From a checkpoint of a small mixture-of-experts model trained on Wikipedia.
Size: 8 layers, width 224, vocabulary 11737, 37.2M parameters.
Experts: 40 experts in each of 8 layers, 2 picks a token.
Below are experts of layer 5 (counted from 0) of a mixture-of-experts language model. Rows are named router (the router's row for the expert), gate (a neuron's input weights, with its number), up (a neuron's input weights, with its number) and show model dimensions 0-223. Each number is 128 + 24 x the weight over its row's rms, rounded and kept within 0 to 255. Numbers have three digits each.
After each expert's rows: a language model's description of what the expert responds to; "mostly gets" lists some tokens that are sent to it at least half of the time. This comes from a sample of Wikipedia text that the model never trained on.

# expert 3
router:145128121124144108174136155092122102173122095084087091119159123156160110119080128106134131160150137116093133104147140125094139119155107135141129088129114156134179123139128147126147159096129106125129143089117104133097138085148149116157157103092141124172119135140125101156128148115141158113083155113117119165179118135149059148120092120172119151144128116108109124101118155116111075096119135112107121125152095073096116090128127092149080104132103137096106119119115102150121134161100127113115145105133175087109143125137077116098147115093157120114105131150120096139132139086147101104130117116132124154112115080091144141178121108141128119124112131143141191137126132149182130120147
gate2:139122149114087126121167080124172136148157120142122139166132108156141138197178131133130136102147122104134122143143138159156126102101144139133101159155127119150148190135129124074137101119130111128100104149130177136054093141136117151150085117148154186147127163111152114133155137113140166123097153156105136086108143126160155127129155113141118137135156130167144112162132145122157134110110107132135141135171168109086143100119131106144122101098119136158167123136102085134165128118125137121132099115159158142137088102120076139152117120130098136106109125142145160070130120138106165133151162109132151097151156126122152102164172152152122113164113130131102172174123120123122111100143
up2:123112118110137111136159094163124148166134132137154084130097143115104133133128112109163105113124129129109141124147149112107133087154133118115151106167140142133157151119150180131087136114101093090121140118103095118130091106103108128104185093130133128207083124157093116157164151090157090111127128127151148114143166097136113128132070163120089092149150131175111134169107160144138128137162085110168139121159137138126147101140105120147083085160141157139166119125127118129099100120114148153115102133107159116124116110155106153125098108123137117102114098103113117126167126090100122103150128181149160130081120103126138100095113104119113148104159158099133134157123105116134140167166
It responds to: Word-piece stems inside common English words, often after a split first letter, before suffixes like -ing, -ed, -ation: gr-at-itude, v-oc-als, welcom-ed.
mostly gets: "ienc", " kilomet", " chem", "othing", "olid", " viol"

# expert 13
router:125148123124156129110095116147130112172079181127124076095106154120077106118146131077144101167160111143111143142108113118120083120133115164115103103132118102111075135128118098107137094098091107117121137106125123160118145145092091113131127102082142118130131118092110115137085128150113094117126133149093128092133128162126128142099131152126083137178106139159154094142148136097104169149145107126122146133145123134137132163110121198089111131145091100144098114144138140109193133112170095088131155129107131126128102135165125122135110149136147167118124119153149103123132097138150121116167100184111108109168145145165133153160102132124121122162123163139132144117161157126129184117094
gate2:111116136161143086128097102170167111056133140111126074107144130149124113117114136125157132133160159109130128160161135120100157132131127173166103163096123144128129142165155117107135075072162129119131100086111113089127103119105090086144166091102142079125128111127116127112104160140115162128128141139119099077112162115137139161097121137148121103090135164115177129125116144121127152122106128128139098136191105166074154154112106138116089151161163125111130080112106145118131123115105110100118168093127139150111130148105150159145146127149124125129172134152120105135146115094145135121113111115114121137117172121111176114135104116128145103081093126134153087118125111115160156151130
up2:126114124102125112133149120073161116111143136075130131121143143130154159167137148152132107132101149101150095131126130119113144170107107129125125142131174114132115123130147102128173127097097122150096100136160109143088156164132140128161104084125101110100096159155115118116137151168139136113123123115158151119177117102113143109135103159123122149121168103099129090098114174146156169118091133088153117148104094131108150176134146122150121103170153133125083148142141089121146081143127143136102117163102094105083077127136165176170162075154110119173116121131113127146164156130135127127118148133150108117145120102132135161175122123132113092096095131150159130138110110141164091091166
It responds to: First tokens of values after pipes or colons in review tables and infoboxes, such as F(amitsu), X(box), /10 ratings, genre entries.
mostly gets: " h", " ESPN", " \"W", "/10", " \"h", " \"H"

# expert 24
router:119085132098166077141159136132120127122107119172100129143141106076128139114125124124152143129103112136124088139164108128097116108140113079139143122130118139157137157121121128149139118117104105125096111178155133103124152161157133136129112096139092084165115123091109153125136115117100150117162070139106118135109180128106138112140077098132149104150133128089091111135129106141148110089130095129131116097113146111159177163156114158146156127145108132094144180152127112156151159093076162113138160142164084123138148164129122141119140135104130138152113128158132096150097146148116086158116149128138113099082157102182156126158163129128089164156115156127118104122115138153160117147069
gate0:132120154139138181157131141133097136143142073162136156163189108132147106102094132117121120128146119147142114135127125135078150093076152121190157151115086116120139152092149125135118158184143105131088097138113106155146090130134114129117148146112129160124101163102073101118124178129125168118112116108121145117114160092154172114122076136177155138157103116141119092139113167095163160096140121127087148112117164137131119152112135182134118144132135149142131092131083124142136129105114090122143128125092103105059118129095139174109111137093120131145127135128088103102119099153139133125113111161148115156135138148122139125137156165145147125137118083098136117113111089137109130134123
up0:138139144130114121095092154113134149103130099129117122115142137078120102111120120115143149132085107137149111174185085158090172164106130082134102133185105158140192135074124124140130136135145113160099114132134148134111123132154130108168148108125103173109093130108097136085096128135132147130114152149149147131132148149123128085147104135107139180088164127136118117134092110094142128121142102123082113128115118106071143160119096109126126145139102131092105128138064111117129146082137092154179102180162144135117157138117143117098105126094136131126127097140100164127151117133131123114095164091146112089087118105080118146145141158148132134127135148110121094128163129145137096117116
It responds to: Digits of years and numbers, especially birth–death years in parentheses and dates, such as (18|35), 195|9, 200.
mostly gets: " 194", " 196", " 197", " 198", " (200", " 199"

# expert 22
router:127120157117144147168118133095083124133162097136186159174195106117113140121127153177134140147130133114147137149107150113113100135094124142172120131138153129144094123111179095134119148148143111179140100110122132136129128163149132104064090084098115103149127148155152120126088141127139147113155140138105091141127149163110091117145092123112143148124091133120134128091118125136132189123149155126137129119131089142130101101117143146148170103129112170110134152137103111141101086115140170116139102158165106116123146133143143102132129094114126102129136125147143154122154158107168123131127107081117082095081114153097087156146079104102101141149145116097157136082101114105100122113156
gate0:149111171134118141151180083123159132123146086175170117123109116128133100150134072133094140103135089158084102077157101102121099134114160110139089121149115110117138157146129127135122129085110131142118150104092151095126098163109102119110112111112126146146145107146143102144106128135122151132124100130132125129107145158157114154145147093095180125155102186179116084130105088141132128142118137123099095083104111096099122096137143154134153121149159123125087154113131087131093120108132097142137095075125135098126117121106122165166175134107103132115168112164138130157077145149124140109141121142133161106131134130143161161101169112111145114115102113105114115135097099088156152149136
up0:143169162094159107178154114083121158124159105124161148169127140150156122120150131147124126141135125133099111143142142121124155110137146092126099094098127145081122133134134096128103121180130141135075129147141138138150083133161113151090103075175135122139151130101119126081119167102163109136134104100146127146149150085139102132131147100090117090157096124142094122170104125119148139109147131112087110115098084102083100124113117098130114091141126157154129122097133102132116109064112132157093125144154168126110132113097125106148136144109131172095151127140146084145134134136133120103093110164119156185099122149122143111117136120105167122151126098097102149161108153117153074129109
It responds to: Parts of geographic names, especially after North, South, New or United, such as North-umb-ria, North Carol-ina, Lab-rador, Stat-en Island.
mostly gets: " part", " bound", " along", " Northern", " South", " govern"

# expert 16
router:129110114157156066114087170120135134086105150122111093141114093114167096145154122149145125139140123146146150095126155118155112121126133120124136107138117151131168137152149153159125120152079114112131125162131123129132137114159146152114131162114122109126129115096131146134104123162133110125134135129096153111139121141131127112121121133159087133173139114165145121167174165144109066094117124115155119182135145090121147124106174069120102104095143122167164143129116162112156126121126117163119119077134121133093137100099112131163124123158122132123144165099118086121125131154113107116095078114152152097134160124111110166171161064114131116102174103136161139104127150195081155118152
gate1:177103136132153134141154124137137099107137129120126173136161105112130134132142115120147125124135123155142134103125155112119097107113122164098144161141087161092164072128158129105084133111090139134123136168139078135109123088164122137145159146050154149129107088134125133133154127143192124089100109158121140148154117098137115128135054115143130059138135105111129134118110128133148127121082128160126149111140165126121153107117118153158141148099141112130124101126068152163174131147069116154116169099137131121147122106067151143127141095139101133133117120127108125154119101080105141130089156110154148140152107128123137100079105097152127131150137111110103113131106123156120101150136
up1:156075126136126126152131142120112083135134156121119146113112117124117129137122124185112131170059117139133130129114139093142121091054086147120148145104109180095145137114154117156153116101164118087166113106142127147087131136164113149077156159096107144139150121124135094126149111115110114125136111104127129138111150145129100129109092134142136114147169050164110105149102141152164143095130119133144158111137174101134123170155167159142103158119109149132103146173171150112131166169126129112111177129153151136146086095112146115142083093147096119135138122118116152128156107131098149134115119100155141159134156157115121109121118130109147124116129097160152167120160100128157142151130
It responds to: Opening fragments of split common words after an article or space, such as tr(end), comp(uting), sc(ience), dist(inguished).
mostly gets: " comp", " res", " sc", " dec", " dep", " fl"

# expert 5
router:123159099098116155100168137109107098110106147166119089138106115104098110125143099117140127173144164133146109100116116123146147115099094167106135136102114111160116131152118093138146167154154134119108140165122173146100139153146127180101143136073142106103140131114116154103107110150104171126137145120124111107191132184123166109132091125150102125137111117170144148129150128115119144085153132137138167130098121153090145090085150142113109138115164105133096143158158126097141100143121158100094133136125120170117190129099163149146138167161107102137141135153114132125141108078129165106140118139119097123115138135090090157138091090136149144103148121104071122095120127116106097160128
gate0:120113127142136146124133119139192131108147171114101088124144152116143151138137108077145096104145103105155188116097130145140121111110108133115133121117124133133129121163141119133159128126134121117160120121096117112109148147121095129098161143129110100128102143134154114140091154091121107122163074101133132088118119129089134155150138114136140136138102091165174123136098156124169105126156125134106092135118104206076138095100121098105123121154096101152101090135166127172137079124152153136109156160145157129104137116124121164107112107146097084142119161104147116101159116153116177110087146160135149131134194121146116100129144153111131157179119119101142095068151130143121121156129
up0:156130146126162125085122092096148164156086067131102088095117171192172154113115122120159170157133139128168111120131139169127119103164126127138119146126106141095136102136138106145132098152117177126116094153151062107141171142138120166122133084115121136136120116142115113101115132102152134150125134112105126142139138146114144105102167100150090119147081147148107134081113112065111085083163162118136091179127148129141091064137155108104134144108119135135169132168118121118113134138132158124108164143103152130145131089108131132098138123130132120111143130091120112124149096138146132120127120171136130117104147134131138126151091140146180137124129108106164178104129125103132130132145
It responds to: Short consonant-initial pieces beginning a word or a second compound element, often colours and song titles, such as Blood-sh-ot, chicken-p-ox, Bl.
mostly gets: " Blue", " bl", " Kn", " Ap", "-sh", " Bl"

# expert 32
router:115120127151125116135121142147107153096097134131138149173128110077098126142100136140117105152121100162137132159156135129140146148109126146119172114179116145127127128129123090107072128132139141130169125151123116148174181097156114119148179113076154150122136133106146120153103110148120114101124143098099143117125107119104137120154125154155129119123089104125153105171131131145117128148121110124139158106132149097139108163126156109117103139116125100109154163173145081149153156137122111093119119095141122150083184127103126090101156170143136154126183112088157107118096103135186084112075105140124099090150086160118123112131118107127148159113138151099097162094162116173089107112128
gate2:174166158080115157151150166117154184105126199118145165108159142141132118140134095135157148096153152129124103116103149189144117097147126141146163167160128127122140104145138128141121145156128148147110098130142147114195118118162097105103109125136150125149193118082107120157137152094122091149149125117130115107091118097133145103137133113137129108116115138126157105141129140145173146136166120130100101147135155117136138185147160125117171109156135148103116162139138153132122084142122113138104117124139095086167119081133114116092131105105119145102164081103085171144132147167115128123138125094089136137136126127149108138160145146124121115165121136164111175130125127123087110142108
up2:145097119149115129142089164080139137132118148150154174133171123131068150120161121140133129135130117144097115132116106093167153152143129111140126169141125130108142129144145101110122191149155087126119092105134121137123128189137159112133139150143153174142121155172176088130079144088149111133119098116093132113117151171159127135118054092157121158086109118129113122181098132126178121138119108127116162117133106102169135123128161132150138126127122103161120087133092118153115135121164149102125111111136120072136089109151121142124141161161134128160129123126128116141142092138165122165139110133177132137124109089148112123170134112109106110088100158112132171119133096095113110124121
It responds to: Single letter or consonant-cluster tokens beginning a split word, often proper names, such as G(erais), B(alkans), b(out), sh(rublands).
mostly gets: " b", " g", " st", " G", " l", " t"

# expert 30
router:153137142144144092088119090109127170136135144133148147111137150133096141102146132112136139125095150128137105149137135151108134105100160133122141172144168112144116091136094139087189086167143148124139130107085129112073100137154137125111178112157139136090124145146131118140145161083153137155101087119160139125115144142175122133134171104114153151127176146138135151125102160094167131140105131152112150108115141135134160114186115192148103096106145146130122080108082154148121101161146079117116100154130129149156132105133143133132094076133105102120140113111112166113172100090150133125139094111135102102130117087132152090144107108108140125099142107136164150129120141139162123134174
gate2:128104088155074138144122105119140139096164129132133133147123146126106126115125140079110138110126164136124149134131082114109114127152140107164107141145124102136107105118110136134115148129113128116115096102128143107082149094108107096146103153104142169124143128132145130121142126109180127122108116141164130124110140103149144107097135122128114136099134104196147154150120136153135111182103089105111154124163141134156141177131104197143160121119105111118122102123122118117174102133138141147148082123101158162143173125164074134140121127164129114126134092167097110158147137139190126108175146120114149117122125088142165134152150096160162085153164123142118140137085170122191076107103
up2:174098109119114113149178149156103134127102146146094158087143177104088127139124163125121124137083136117120097087100129106116109104138131140138116153115133169121126123094135135138128126131134151103129188170112148131107137103156116118174119131153096138161121100129157132105143124136123107111163082133081117109111166114121128113114124137162145137129110123159155165138125114122144123134158136122132097112151139132097148116118114130094166152118164107152114146115124124138130065087116119170107135169123159165130124127167076114134158142135168142135098131104101157118081082116183158162129154085118126150143088077133177128152107099110108098100133078117108112175123122130113107139162
It responds to: Verb endings and following prepositions in narrative prose and plot summaries, such as sacrif-ices, tries to, worked, returned, involved with, against.
mostly gets: " against", " worked", " took", " get", " returned", " went"

# expert 33
router:168097103127146150131150125159172105130114094123100105161109095126134113129122155147104145098178130149128105135172117110088130139091132143118144126166146106143110171112130095151118149177103110137135177121144094121141123106144145132144107127123160127110167115136157087163151135139161146115143114155149151111111139131140160143111120112104081140131155143114118164095166139159155132133119173135177159124166137137144122134106134130089143173150103154140078153114135158141154117136153106131133102116144111164098144093128179094167133170155125153123086127152097104132125118151100172115159138190104133134143143157114163135109110133121119138154126159179185163106120156165124090132122
gate0:149127115179111151095154122131115126135130150151127120164110140129167114119115140109182123109072150133145117138121094108107169107097165069103153126134081155141088178139122154117137097092132129133124141130113179074112133092086120111141114118109129068135134139154140135121117150122116128122116106147164121101118126145117116155141139138111112125146118120122132156120155102148161110195065163160167167150136137139150104098094089151141128130132110124161115150091132119134088160117175113152144163148099150110140161079128134116150099106135135106163155121169078100141129117124151130115123117177146141154111155127149123088136103151143124108133158153098117126137169143138125117085147
up0:124154149160142135118092113107185119124105202170087138161103095086170134164129131125134125178124125111164106156104102135109090099121136160122147141142115116070145140148151150159134123114112132127158108140115097085119164099127147129115162130111159124075116104105134140123116160106107142127108105105122121085115133101124132111132126174158111093107155128128122104107106141157147103140127145155135117118147120145120106093092114142099094136102136118143125173125105140086098162157092157120153077127095110158109129096167153128170125108177121104145178129133126149148098098077105149154129134140156135144111131108107177130115116165124123152146126178108108114108128129097135165130136
It responds to: Decimal parts of numbers in statistics and climate tables, such as .6, .2, .4, plus units and cells after pipes.
mostly gets: ".5", ".8", ".1", ".3", ".4", ".9"